Experts of a small language model.
Size: 11 layers, width 320, vocabulary 8192, 57.2M parameters.
Below are experts of layer 4 (counted from 0) of a mixture-of-experts language model. Rows are named router (the router's row for the expert) and show model dimensions 192-255. Each number is 500 + 25 x the weight over its row's rms, rounded and kept within 0 to 999. Numbers have three digits each.
After each expert's rows: "mostly gets" lists some tokens that are sent to it at least half of the time. This comes from a sample of Wikipedia text that the model never trained on.

# expert 51
router:472490504510518540500502516518484505454520468450480512479502488461485504514511506536523502498501505525491504474480474460480497498476520514516525507488514475483507492473430504467507489505488559
mostly gets: "born", " born", " sub", " +", "Born", " Occupation"

# expert 21
router:515533501495507517511518520508509509511487508488475527451574521466480492511471511498517519503514531493479519505529458472467509455487504516519496506504522535436510510428494505476512496520537495
mostly gets: " No", " A", " no", "ا", "λ", " An"

# expert 92
router:479510486539517517488539516505474513488516479461515490486517479492510443527494505524520490503516539528494488508487453458493494477504492496473519535503501512473518533454495564461462507529495525
mostly gets: " album", " station", " area", " River", " region", " house"

# expert 22
router:502492518475488492476497514452470527487478508505521531502581531505478478518484469491497503540537511481459522487511434495474556480519524533503523516498532481518490477488500492502466527488452527
mostly gets: " Me", " me", " Wa", " Ni", " Ha", "di"

# expert 88
router:423477453521467551484550496468494513518535492496495478469514505448498475483464483516541506493509491503500496488489466480510492492498503538504502523488496501502485444492465479441500496500507543
mostly gets: " TV", " Democratic", " military", " political", " Republican", "ological"

# expert 83
router:495495501525490473461516504508474523501476491504508510501503469507463495506455517528533512516538490510501529521513473489455468493491502532516511498516516503471506494470498504472514467502486454
mostly gets: " had", " has", " have", " with", " received", " using"

# expert 79
router:485486479533494527464550501438519511513496488454478476461482510538482511469527470515541505507516532515467518521467497462465532490484506517530484531490528505531505508473516522478493504479465434
mostly gets: " by", "ated", "ed", " released", " made", " used"

# expert 93
router:464467518528510523485494533523465520494527540491468477492498460497478478504462520472518530477518526527509506507492519504469458489459505518494509499508518505503500503458507520497479472504482523
mostly gets: " but", "\".", " and", " although", " or", ".\""

# expert 2
router:506504468480502512501492505451466497494502457461479445470485497511499479535480543488504524542501504524519483528516469518508489483520532506500485541525484516519496485493495499495517491533488482
mostly gets: " France", " York", " China", " England", " Australia", "ville"

# expert 8
router:523501472487489488462528530503479473507484522493478458478519453540493478493510504512492541534548506501526520489504453495474503455462486493476492556538530510475543473494514523490537460476501514
mostly gets: " he", " she", "See", " He", "He", " they"

# expert 47
router:482526509468537504510530478510451495526488515462465458468519509487512499511510519476524471493537459528494454485485501475474512466456554493481479517484498503468494484479493528506477502484519522
mostly gets: "ter", "ber", "ver", " Con", " non", "fe"

# expert 23
router:462516506531482520476525538444466527505529504510509465482534486464438462541491502490529517547515540510481495470521455505487494484502516502507471474505518495522490462490485481494451536468468473
mostly gets: "du", " Website", " Animali", " ±%", "rthropoda", "inomial"

# expert 20
router:470490480532453518507504498515517532482522485496519463498519456467490508480495510478535490488482519488505491465500480491477525472504526480491493517528502472512520460516494504440533516495506525
mostly gets: " such", " support", "pos", " Succeed", "tract", " Preced"

# expert 44
router:481510489526502514457486493510477483513524513513478500491503514473522475487476533511523540508534493523515523502520470527474525416498517526507489487504482561478521444481523510458516507493497523
mostly gets: " ===", "mathb", "East", "text", " ==", "class"

# expert 94
router:457528492511481482486492492519510488490552499466485470467513516547447504518502519520540525500509504520504517515498472480491485463501509503528518517494530526518509466477489489453528453512481511
mostly gets: " North", " South", " York", " West", " British", " King"

# expert 37
router:505470531494497498467543502445447515496533480504505458466533500451463512514460549516501555510518487521522480510483455520500536473473486510500466519466513505525505421485523489432457505491454506
mostly gets: " his", " her", " the", " their", " The", " its"

# expert 32
router:446475485549488506480536517511493487507486534496497471472510474536462509468501497520532530476533506494474493503506450474505470477488553539484480494520540515495494479466475526502507484478485547
mostly gets: " Roman", " Catholic", " Santa", " Mary", " Law", " Pra"

# expert 61
router:467535496543467520496500524496511523514479515453492454496531479518486496516506539525510491507501497482512506506481465519475504506493513482511468518537512503489511444511497548481510494484499529
mostly gets: " de", "log", " After", " Robert", " until", "born"

# expert 86
router:464495508527492534483520536456500538511537508448474463441549465493488537495531489501528513492533529528513498501458480472455511446507488492484484541509525485506494441495503526483485515513504526
mostly gets: "ical", " electro", " electronic", "ological", " Phyl", " bio"

# expert 41
router:488460531525528524485496526486515527493504490469515480482538524505509466489515553489541497495521506489529497479472460508435500484464539519524478536516524509481511427504467498457518454513493513
mostly gets: " north", " east", " west", " south", " km", " cm"

# expert 45
router:536518474482520500496507515453499523500522541510486468495525485517516475504492516543511531487532510516515541493488473462473538480526470497486486491493525509507556476519486473481488481512449480
mostly gets: " it", " It", "qu", " there", "It", " There"

# expert 71
router:491515475469494475488491518493495484486511545493487515462536514553460472519479522482492525488521504530489511468505486503453507501473524516462503511502504471437477441476489535512504512483475490
mostly gets: "The", " \"", " “", " The", "An", "No"

# expert 82
router:491508485502476503504514517448425496524505506525489457483489434528423442479515507443532501488502500522521521468474482494437555532451498487522478507509505521470515468483489485517466463505520526
mostly gets: " that", " because", " This", " if", " what", " this"

# expert 15
router:482466446505461510490514502489484525496525487455495496517519488485469505516504516477517552487479530532493496489504469505518502470491507506484495527509501507494485490449501503414499468519470553
mostly gets: " pre", " Pre", "pre", " List", "Pre", "Com"

# expert 17
router:477518516516477504491526484494496481535523521495467530487524461503455476539486520484524526455511488512511513510466466462512526479492494512521498542498522490469534511475512512484477438492479485
mostly gets: " latter", " That", " creation", " fact", " rest", " next"

# expert 27
router:493486475499464518483511508473481539493477516484484452471499526532445513542501507486539519458531489527524471467488442524442488478442521513457491524527520482518524471515483510458519467501482485
mostly gets: " most", " more", " many", " other", " several", " million"

# expert 76
router:475491480496495529479518512478503531458509493493467491491526537534458486493502517498585545508547552547503526537469478492466502459503482500485513517506518483510490490512496501497531493475482533
mostly gets: "ensis", "ia", "ium", "aceae", "idae", "atus"

# expert 87
router:470513494520503503468510531520503496526524504510456480487527450480462472497486491509561519507549518526489528539498487468471497438475513533507513567482488515476509509470519539474498454500481529
mostly gets: "(", " $\\", "["

# expert 24
router:456530472516479528468492512491494509529501523500486489527499500491460487520501523511525522460507509485479503492484487507473541488507506495528474509487488507537480483463449517500485506486482507
mostly gets: "|---|", "|---|---|", ");", " |", "Japanese"

# expert 85
router:468513455523478520477503503528437511518517487476514495482490472479513510503519507506534547530601518482495458500471460512462534466488549505511496498501473495495510512442502527501527514498468479
mostly gets: "==", "===", " ==", " ===", "---|---|---|---|", "===="

# expert 63
router:495448488501488487489478511480493482507542494494477496435611499491500509516512507519524523504505525522522497488523489458496551461515506546526516522538485483479499465478491523506524462515513509
mostly gets: " Q", " Yu", " Hu", " Kh", " Z", " Y"

# expert 55
router:488489526521493501491498474508493501504502539474496485476566447501522503513488528496528529468510526501519518505498430496503477507491464493524501517490521448502501503461480548482468501488466516
mostly gets: " Go", " Po", " Do", " Ko", " Fo", " Sch"

# expert 3
router:505483494539502485502480528447487532520505517477544502485525483489496525492473510499542516470503511551510513506500498473515499428483531513532503523489491475496490486487490494481491489499490503
mostly gets: " of", " in", " Of", " from", " &", " throughout"

# expert 13
router:513489522546498507485532500522478535494512537471462495473537525481518528541472556473517504504520494496492488518542490455528494455518481518521505539456502503492514480472488501503511472482487432
mostly gets: " However", "o", " however", "e", "al", "a"

# expert 9
router:515497457486500538493515497452469500503527509474487482462502484520511475505501471517554497501517534511526489523517446512470505491458528509486499504487494492477510478432440507454489492490481528
mostly gets: " do", " did", " Coordinates", " Turnout", " →", " Location"

# expert 81
router:501519465534472476501540549502487470494515506462503478475488513496496534523499487516494522525526558495531465492509482473455496443469531485518502552493457497470523517461526564466498450512500478
mostly gets: " times", " once", " last", " twice", " years", " first"

# expert 14
router:512491478488499538505519512488456505498473540470491440478496491539507479536499492471494513538529498502474502510521478480480545472478506493481519530502510483513496499494509500489519481493474511
mostly gets: " he", " He", " She", " Re", " she", "in"

# expert 38
router:499516495471497548498514502492493509531497477514508527482529531513445492502457546515532485495526510520529480510521470484472561421457497517486515499509525464454491494492502509512505475502503463
mostly gets: "w", "b", "p", "m", "v", "g"

# expert 91
router:453478503498466503452473485478516498493515471452472492477509472481440471497478485498491541498497502502514507494501457510486482449470533490483505545486497496445513489447495498446492457500480469
mostly gets: "See", "Medal", " List", "List", "History", "His"

# expert 11
router:476486470502477530495500534530475528490500517482460507468525469464452477507506539516542542485525523535545493508505509466466479481491490510481501508474518492496469484426477528503497492489476483
mostly gets: ").", "\".", ".\"", ".", "www", " ="

# expert 39
router:491500454502475518455519499525471470475497539509513519473500518486491460509481523505522535495542527537503517500496461494472538397475493516479507516511508463467526502445493503456495491489506446
mostly gets: " playing", "rail", "East", " play", "hum"

# expert 26
router:495520489502465506484526479506495484459541498487512498482501486529474473497508488508516561516518517505501537493454483504423521462524508491487497513515500506516499444432487514457483520484497497
mostly gets: " American", " British", " English", " German", " French", " Indian"

# expert 4
router:477491430498481549483491484488476500471499492501467510504490516459515543518483499491518542529483498535524520507489485454499525474474513499493519501502476486447497501479519499433456520490510497
mostly gets: "On", " On", " early", " late", " on", "Early"

# expert 84
router:464463430514498531492554536499493508467512549489498477453515494513507493482494537517531528504524544526527501544505479495476561468499542537486518508500522475526528528436494543496503512536489506
mostly gets: "idae", " footballer", " College", " politician", " School", " professor"

# expert 49
router:509464503525514482474487522521461507545492521464491493505529482509508504494465503502498544499562542497505516520484475493525480463474537502522452521460549518450489520487514543486508483439468454
mostly gets: "ic", "al", " Al", "pha", "graphic", "ral"

# expert 90
router:480514507483446484505489532533535519538533502461472520451510495476498492511461497502522491514516532511509459485541506494500555437508477517494492486519546524509503470477493507435484499490508490
mostly gets: " just", " ", "c"

# expert 40
router:483501499500469536515524475438473523523539536474523466488493522538495454557488507478543512496515510528487510494516495476490541486447481526490504502510526526492499465507495488520501455502460483
mostly gets: "),", ")", ").", "\"", ");", "\"."

# expert 66
router:517463461504479519485520519441465527513520509483523484491495482502517479506522518520537527501522505476516484525489451468459482423501490502507469482478541508504560527443462501480488497508517495
mostly gets: " is", " was", " are", " were", " being", " been"

# expert 6
router:494453519509469529477530479504460536515534505435515505528496494508471528485465494490517485481542509493546512505517474447441508472469493547525457519500479506479523513495478491464520482480482494
mostly gets: " *", " ±%", "Outstanding", ");", "^{(", " (#"

# expert 67
router:494502460510483480494530517514491492495497501472502498466473487520504513495491535480521558497503517518541518502459491466493492489475510533510488518489503522474528504443464535488459477488491501
mostly gets: "ุ", "บ", " Os", "Br", " Dr", "Alexandr"

# expert 35
router:514477451500479474479530532485510501511487504500482478487525503489513466489508498513549483517505548496495510515464483496470537503441531503483492518488491469501507561451466482452484511523493530
mostly gets: " re", " Re", " dis", " Ru", " Ta", " comp"

# expert 28
router:488485483499450516487489489442496493550515518450520489474525512492490485517508448471490481458504516537460458546525457487460464486489523501527500522502498529510543468467497500494478507489477528
mostly gets: "gi", " man", " Men", " Ju", " bi", " Bi"

# expert 34
router:486507507488495514469496512512539506504540471472460494493542510549427505491474476476487544491572487532520510494515452510475532481489490499517520500529498454473514528490517493469451488475494485
mostly gets: " including", " include", " you", " we", "):", " included"

# expert 52
router:474495503528501528436517521501484502489538483475521465495501506497468459487481521495538535482540538491495504519490461490465570447458526517491472503491478483469502434515504489477514469514523477
mostly gets: "shaped", "American", " billion", " cm", " mm", "}"

# expert 36
router:471501437514467498465525516528478483506498533478518493471521496510481507490503518485496520516551514523549518499471436486438534462471505505517467497516544481445495472474520498422495492483521451
mostly gets: " National", " Final", " Premier", " final", " Total", "Individual"

# expert 59
router:474527519517472511491542541496523506543501507495488467483516488486484467513472515465518489522534520533503503518513497467453497463506487498511475513472503508505505482452502507464513437523520507
mostly gets: "[", " [", "(", " (", "—", "{"

# expert 0
router:486479424509497485472489540463531519502507540505502513516544515511473492493473466488529534521480507532485519465486479471521525481522486498525483502483539484480514514458498481481530495490515454
mostly gets: "se", "u", "ment", "ting", "ve", "de"

# expert 18
router:468517433522502544484498523535457505517521535508506511475524481481465486525478504471510554505547534517489514510492465473461541434488534500499479513457499462510537517445487530509483491509479484
mostly gets: " |", " Transfer", " meaning"

# expert 54
router:509466482469513483515488543425503529535485515493485464454521520467486500519465522457529502505508522508498472500498513443467572479450515509520511514483515529452512516434465567451497460482485495
mostly gets: " each", " around", " $", " number", " along", " over"

# expert 70
router:403466480490488526489502527490471491531538479496510509479547519503479515506498512480485520462521504514513533540493481467498481509469524509520496496525483506476491500485512515462511481458474523
mostly gets: " public", "Ch", " W", " Act", " Public", " federal"

# expert 64
router:492461471515485542510495521493436489498488537489493510500516520490465517490504546505518524464492542504490543520486470506455527451476522514488512538482489510490542509491497519475513513477502461
mostly gets: " among", " however", " Nominated", " though", " although", " but"

# expert 72
router:476496498495472509475503507528494520488496474526497540488506494474500481492499491496505507468504519545491497478508488486459507411496470512471496485480567494459489495451499463432506454508496490
mostly gets: " dis", " inter", " pre", " sub", " app", " bio"

# expert 10
router:495496421523477502445568503467506516496525513496490469463498495497487465513483476533509503464543524523508490528508442479488523509488469524471511541520542454502508514411492505465464489504496505
mostly gets: " career", " work", " information", " election", " Location", " music"

# expert 62
router:521508513493463496494522498486498508502499523522502479442522518505474513539514553524524540473511469517483465489502453485479490472523482530500525520500513518475473450453457502459504497483521482
mostly gets: " not", " H", " ex", " new", " so", " long"

# expert 73
router:497482527504490468495543510496484512485492495474497514450499485459444469487489455507513489494542486522519494477490493502470516468502505493499505521512490507452504502435488498476501496471528492
mostly gets: "=", "-", "|", " multi"

# expert 19
router:483502439475497520493519470485457575493535481492494497513548527539451523486454549498536509531537547516508520511491433500498480468505524501480522504506563477527494480528465512505505519505473447
mostly gets: "ya", "ado", "ola", "ika", "io", "illa"

# expert 42
router:480498473492493504463487517474508512461511515522506517480509516539493512517494505460517554484505523503502499524472512489494586450492486490492476499517510506468497495457504518486479502503499507
mostly gets: " \"", " until", " As", " like", " including", " as"

# expert 56
router:518508493511495520490555537488481535478504500480475456488539494515520493506465534480519519517552522521499505504514470507479508478492462524498507540509519497518504496521482501465485499507504505
mostly gets: " century", " census", "century", " anniversary", " FIFA", "BC"

# expert 43
router:402465497530504516518541525497504505497540484486488498461521516512486448502494539483524497528527505520451517532463491535499508484501484538480486524527511491472539501497491484461498508489504466
mostly gets: "ation", "tion", "ations", "sion", "ization", "ment"

# expert 31
router:502476492494481531527512541453507523493532549475509537452491542492479482497495515523529528532526490492482490552479521486510516458477509492529512512519495498475503470498507520478497520521483453
mostly gets: " In", "In", " T", "t", " during", " in"

# expert 50
router:513532478519501484507530487516493502482500470484452466478508524475495498501440506517524537549516517535510516497506467537497502468498479503501490511532519472520523479468482481419507518484511513
mostly gets: " century", " year", " Science", " mater", " appointed", " Label"

# expert 16
router:495522468466501548463519488445450507508534525486530498479516520483520503531472529476514511509532524541505505527503472454491539422490507519525486497516500513480515513476486518496506464521510493
mostly gets: "\"", "re", "\",", "”", " was", "\")"

# expert 57
router:498495471508483497500517512434464533498508516511502463454521519503483506513469494536521497501518517499500529481482486501489483460494554549516508503487483496510508469483514476484512535537514529
mostly gets: "า", "if", "н", "iz", "ห", "ο"

# expert 74
router:493476489507438505451510521523493469484525484493519507463541525496474492489483534469509572510530496511504492504486484475497481409500494493476463529499478498458512455488518509449454501490489428
mostly gets: "l", "r", "n", "st", "on", "whose"

# expert 80
router:484472532508498522484509531520464517520504513513539479463497443450477492520502515500528490497494528506516501508493487475503473429494509511495488519496526522483487453459501468428497492473492488
mostly gets: "–", "−", "_", "_{", "-", "+"

# expert 30
router:484485512572465538445511518470514523513481486481493481492521532491479478529520534524511507474525562525519459510534439491415533493515487504490478503492518476453538484456479526460520522477474507
mostly gets: " these", " Genus", " Historic", " These", " arch", " Species"

# expert 29
router:500527466508500493520522548463474531529511506477497478482512487477490508500471505472538538520507515480508468473515489474499497490486540548513506515509512507467534472470441492473468511533489530
mostly gets: " Siege", " out", " Day", "day", " Summer", " Battle"

# expert 33
router:488507491524504502518533512446494525471532463488493467502485480528485499510467506474544496531527495502509523467465502544447505449508539492515496504527508516509496446538497475500490507495525479
mostly gets: "ford", " Singh", "ović", "ington", "sburg", "mann"

# expert 77
router:460493495488476488491488514510483513487495502480507513503513510490473512496523512493510525462561516491501482512500445470509489491485501513484519516495534509458490508492491528514501480515451497
mostly gets: " A", " O", " B", " Ba", " Bo", " pro"

# expert 48
router:513520506470455524471529529522479505493507529518465497489542488466487510497510522536547519489533544530460493512468488523483517482514493533510510536504503498525513448435509523428517498523489484
mostly gets: " for", " to", " directly", " helped", " fully", "ized"

# expert 53
router:443500440470491539466522501532488502493536505460540465455528518534477508495480490518512529504526517481499519479491482454481498499435500513464455504527524501470504470496492508494475473484466529
mostly gets: " Robert", " John", " William", " Star", " Michael", " David"

# expert 58
router:497516511497472504502496494509465516498517525474524439472509476498469489518466528502519515513510492493515481520498499441464534496482511510490479514533483493490503473433491528513510476494496477
mostly gets: ",", " when", "),", "\",", " After", " because"

# expert 69
router:531498546514497513510499535493513531539537528491511477498521515470524462532478529490525502489499533509529487483508448483480546470488518512513511472486501519492546476489470489455496508483460546
mostly gets: "ร", "า", "ง", "ุ", "ี", "ม"

# expert 95
router:464484477497495510498501518521505479496524555480531506468509481493481515527502525514530558501524514527503488508465492440470554432467513502522509506492499476499530530455486546490516474485483494
mostly gets: "·", "wind", "Š", "<", "€"

# expert 65
router:503509477517469495449537472570495557513504512512464532501568537499492475504504500512513537479551535536504513537474494475486536470470509518512484512472513494525516498445495475480489504502484452
mostly gets: "us", "is", "ers", "ies", "ions", "pe"

# expert 25
router:490489433509454519445544501480469486543516536472520477485554473507500485492522517537485533480512504515490523521503492465455538470448518486516473501475498500466492504491487525489481455499473512
mostly gets: "ci", "ac", "cor", "com", " Apps", "cr"

# expert 75
router:456500433495497506531511500514466517472514496503484463475595509459490514494498491509516500491486530499513508521503501473493496524493499510485517501498486487515490479546473499496478507517510481
mostly gets: "W", "V", "E", "F", "SA", "D"

# expert 12
router:476487477490518535518516528444509490498521503499470503463478495478459482510494476470493497536494532484499522504484488478477501471486512513503478509520501515512519514453499498480472470501484524
mostly gets: "\n", " may", " should", " might", " Website"

# expert 46
router:491488495484467523474532525506496497485534524479533480481507507536480467501466504486498472487555522509528521499476480474463503454447524523536512526503492536493496520495508552468457467477508479
mostly gets: " first", " second", " third", " top", " end", " Second"

# expert 5
router:511509499538484515473530492515490528464529514475488491505555549465449485478470508472525523544513526522524508513515458469495489482493508505524490542483510506513511495458497508492472495502501438
mostly gets: "os", " Australia", " China", " Germany", " England", " States"

# expert 7
router:466489460530505491504520506475508502504495508498476499479519487470520448497484524476506506517513494499495501517468435482512496458474543497460497506526495481512507525450500518409496487490491476
mostly gets: " station", " club", " company", " team", " land", " school"

# expert 78
router:515503473555473484503519528512507494517500492482456488459496501507487490550449504483522521455516535520512498505481433502497519498481527518471487507516506525457472476459489505482495466469482528
mostly gets: " human", " gr", " tax", " father", " my", " mother"

# expert 1
router:523475509481517503521474508472465532465482490470479490477577489532492491502479507527523533504523495478494483492478477505501484488462502521525509494482500505485515473514455518496538504482452532
mostly gets: " La", " De", " Le", " San", " Al", " Du"